Weights of a small mixture-of-experts language model, trained from scratch on English Wikipedia.
Size: 14 layers, width 128.
Experts: 64 experts in each of 14 layers, 48 SwiGLU neurons an expert, 4 picks a token.
Below are experts of layer 11 (counted from 0) of a mixture-of-experts language model. Rows are named router (the router's row for the expert), down (a neuron's output weights, with its number) and show model dimensions 64-127. Each number is 128 + 24 x the weight over its row's rms, rounded and kept within 0 to 255.
After each expert's rows: "raises" lists some tokens whose logits its average output raises strongly, later layers aside. This comes from a sample of Wikipedia text that the model never trained on.

# expert 52
router [160 149 110 116 114 145 102 113 154 140 172 117 180 114 108 151 140 121 147 140 132 108 132 136 137 147  98 141 132 148 144 116 144 165 140 143 108  94 163 134 125 124 125 183 101 127  88 154 139 119 130 133 130 128 141  99 117 119 142 127 106  83 115 165]
down0 [119 114 132  64  98 128 132 160 140 153 100 132 145 146 157 151 146 142 128 151 157 156 107  88 155 117 170 162 133 119 153 200 129 154 161 124 156 125 112 121  98 136 120 113 159 107 155 126 126  47 117 153 127 125 113 116 142  97 136 144 112 129 149 156]
raises: "s", "th", "st", "e", "d", "t"

# expert 13
router [153 144 109 119 122 151 113 115 165 135 174 128 156 135 133 144 135 118 141 114 123  98 132 133 136 137  90 138 126 143 156 130 175 158 129 155 102  71 174 165 140 110 106 157  91 123  90 148 153  99 124 114 112 120 132  89 139 126 140 115 106 103 115 166]
down0 [175 129 147 130 115 122 121 118 105 149 120 123 121 130 115 136 145 125 141 106 106 114 157 163 160 111 127 106 101 121 106 117 142 114 124 165 110 166 100 173 117 127  79 108 128 116 112 138 139 125 122 109 109 161 166 124 129 105 255 139 141 138  97 144]
raises: "1", "2", "3", "com"

# expert 58
router [105 155 132 108 104 143 125  98 158 143 167 118 138 104 121 141 138  77 120 113 113 121 140 161 132 130  95 129 174 134 142 124 122 155 105 145 109 124 161 157 121 112  70 175 108 117 112 144 145 102 100  99  97 103 165 100 146 101 145 102 116 146 106 158]
down0 [116 116 163 141 112 113 117 112 122 101 153 105 103 120 104 118 150 130 100 166 136 118 101 139 128 132 144 161  94 144 174 158 137 114 151 144 127 179 133 117 129 116 124  94 142 157 167 125 151  81 146 133 129 138 109  95  88 129 174  98 136 124 110 103]
raises: "ri", "ense", "la"

# expert 41
router [154 140 154  76  94 139 133  87 150 142 133 103 156 135  97 146 140  99 168  97 120 117 163 132 148 163 115 137 157 158 112 125 146 145 124 151 128 111 105 137 114 134 116 149 114 102 129 170 139  98 132  89 144 104 154 114 120 137 156 118 122  84 117 151]
down0 [146 155 159 121 120 125 130 117 125 149 134 102 122 141 136 126 163 131 128 178  88 114 169 112 175 137  67 119 152 132 112 135 133 109 138 155  82 143 132 139 148  91 129 127 180 104 125 136 107 145 124  94  95 127 123 105 139  92  70  89 137 140 124 148]
raises: " and", " ", "ing", "s", ","

# expert 53
router [137 137 120  90 126 155  66 102 148 156 151 115 143 111  96 157 130 122 145  99 117 106 139 108 125 148 123 143 140 152 133  91 137 158 146 147  93 132 131 138 123  98 109 141  78 108 130 152 168 141 106 157 136  74 135 121 126 126 167 107 116  97 103 156]
down0 [130 139 105 132 132 112 158 179 142 144  95 129 102 101 169  95 100  85 134 122 107 137 124 180 149 141 138 122  96 156 136 130 115 104  83 132 134 177  98 141 138 161 141 117 136 165 106 100 133 135  86  87 130 150 165 147 153 160 150 124 140 168 126 128]
raises: ",", " ", "."

# expert 37
router [129 155  81  83 135 148 129 112 164 128 164 104 147 113 116 118 163  98 179  94  89  78 147 110 134 167 112 128 164 168 162 125 171 131  95 174 131  93 140 136 114 121 106 162 105  93 116 154 108 145  88 140 123 110 126 128 134 118 143  86 129 106 105 141]
down0 [119 108 138  66 128 143 136 141 124 168 107 104 110 150 140 133 164 169 142 121 123 132 100 167 134 110  82 160 137 122 123  92 132 116 129 140 138 115  90 101 129 157 147 184 133 118 124 129 142  95 120 168 128 126 145 145 115 153 130 109 120 122 144  88]
raises: ",", "-", " "

# expert 46
router [156 153 124 128 116 141 107 108 126 159 204 100 140 116 121 146 161  93 146 114 118 120 144 143 153 148 131 122 126 158 153 112 160 130 136 163 101 110 137 147 111 120 110 146 106 111 112 126 143 107 106  74 109  85 114 104 147 110 205  89 117 103 101 150]
down0 [107  90 117 115 136 122 128 142 162 123 102 160  70 133 163 113 123 140 135 120 123 148 139 105 140 139 100  95 113 119 115 151  77 150 153 134 160 113 116 128 121 194 104 127 149 141 150 157 146 149  71 123 117 128 118 129 132 163 136 111 133 150 148 121]
raises: "\n", " to", " |", ",", ".", " ("

# expert 36
router [184 152 132  97 113 109 128 145 138 126 165 110 172 114 100 153 126  91 159 109 122 135 116 132 145 148 130 120 179 135 144 110 122 131 110 137 134 113 134 122 117 117  85 143 111  85 130 135 184 118  89 132 110 152 143 113 134 131 165 104  94 134 128 125]
down0 [106 131 144 113  97 124  82 167 105 140 189 104 123 136 154 118 109 154 157 119 141 157 112 123 109 143 137  76 154 107  78 110 131 157 131 120 109 163 125 132 122  90 129 131 113 134  86 144 178 123 123 137 157 120 134 131 131 140 166  85 159  86 117 127]
raises: ",", " and", "."

# expert 21
router [135 120 119 118 139 180 126 119 150 122 181 119 137 129 143 155 149  89 129 119 110 112 136 131 132 151 110 156 162 161 133 113 183 184 139 153 113 119 156 146 126 119 124 186  82 118 120 136 127 112 121  82 117 124 114 114 144 122 137 115 117 120 115 127]
down0 [124 145 116 145 166 154 128  91  95  83 117  77 105 119 108 145 126 122  93 158 136 150 121 101 147 122  92 149 106 117 102 143  86 123 156 129 103 109 173 121 142 154 132 122 145 117 144 104 128 127 191 129  86 126 138 146  94 102  92 137 147 159 124 141]
raises: ".", "7", "6", "5", "8", "0"

# expert 23
router [ 99 157 145  81 116 167 121 120 145 128 150 106 124 114 147 168 131  83 136 143  88  94 151 164 150 148  66 111 146 114 129 107 127 125 121 126 107 136 144 138 130 112 110 179 114 120  92 153 155 104 106 104 100 119 161 121 126 131 142 125 107 137 109 165]
down0 [130 159 103 116  88 105 120 115  93 125 154 151 125 123 124  79 107 123 115 108 103  85 140 135 115 166  88 144 115 103 136 116 162 147 124 118 107 115 138 134 147 154 118 116 147 125 112 147 131 162 190 158 130 118  80 128 131  79 107 147 126 137 123 135]
raises: "ing", "re", "ab", "al", "in"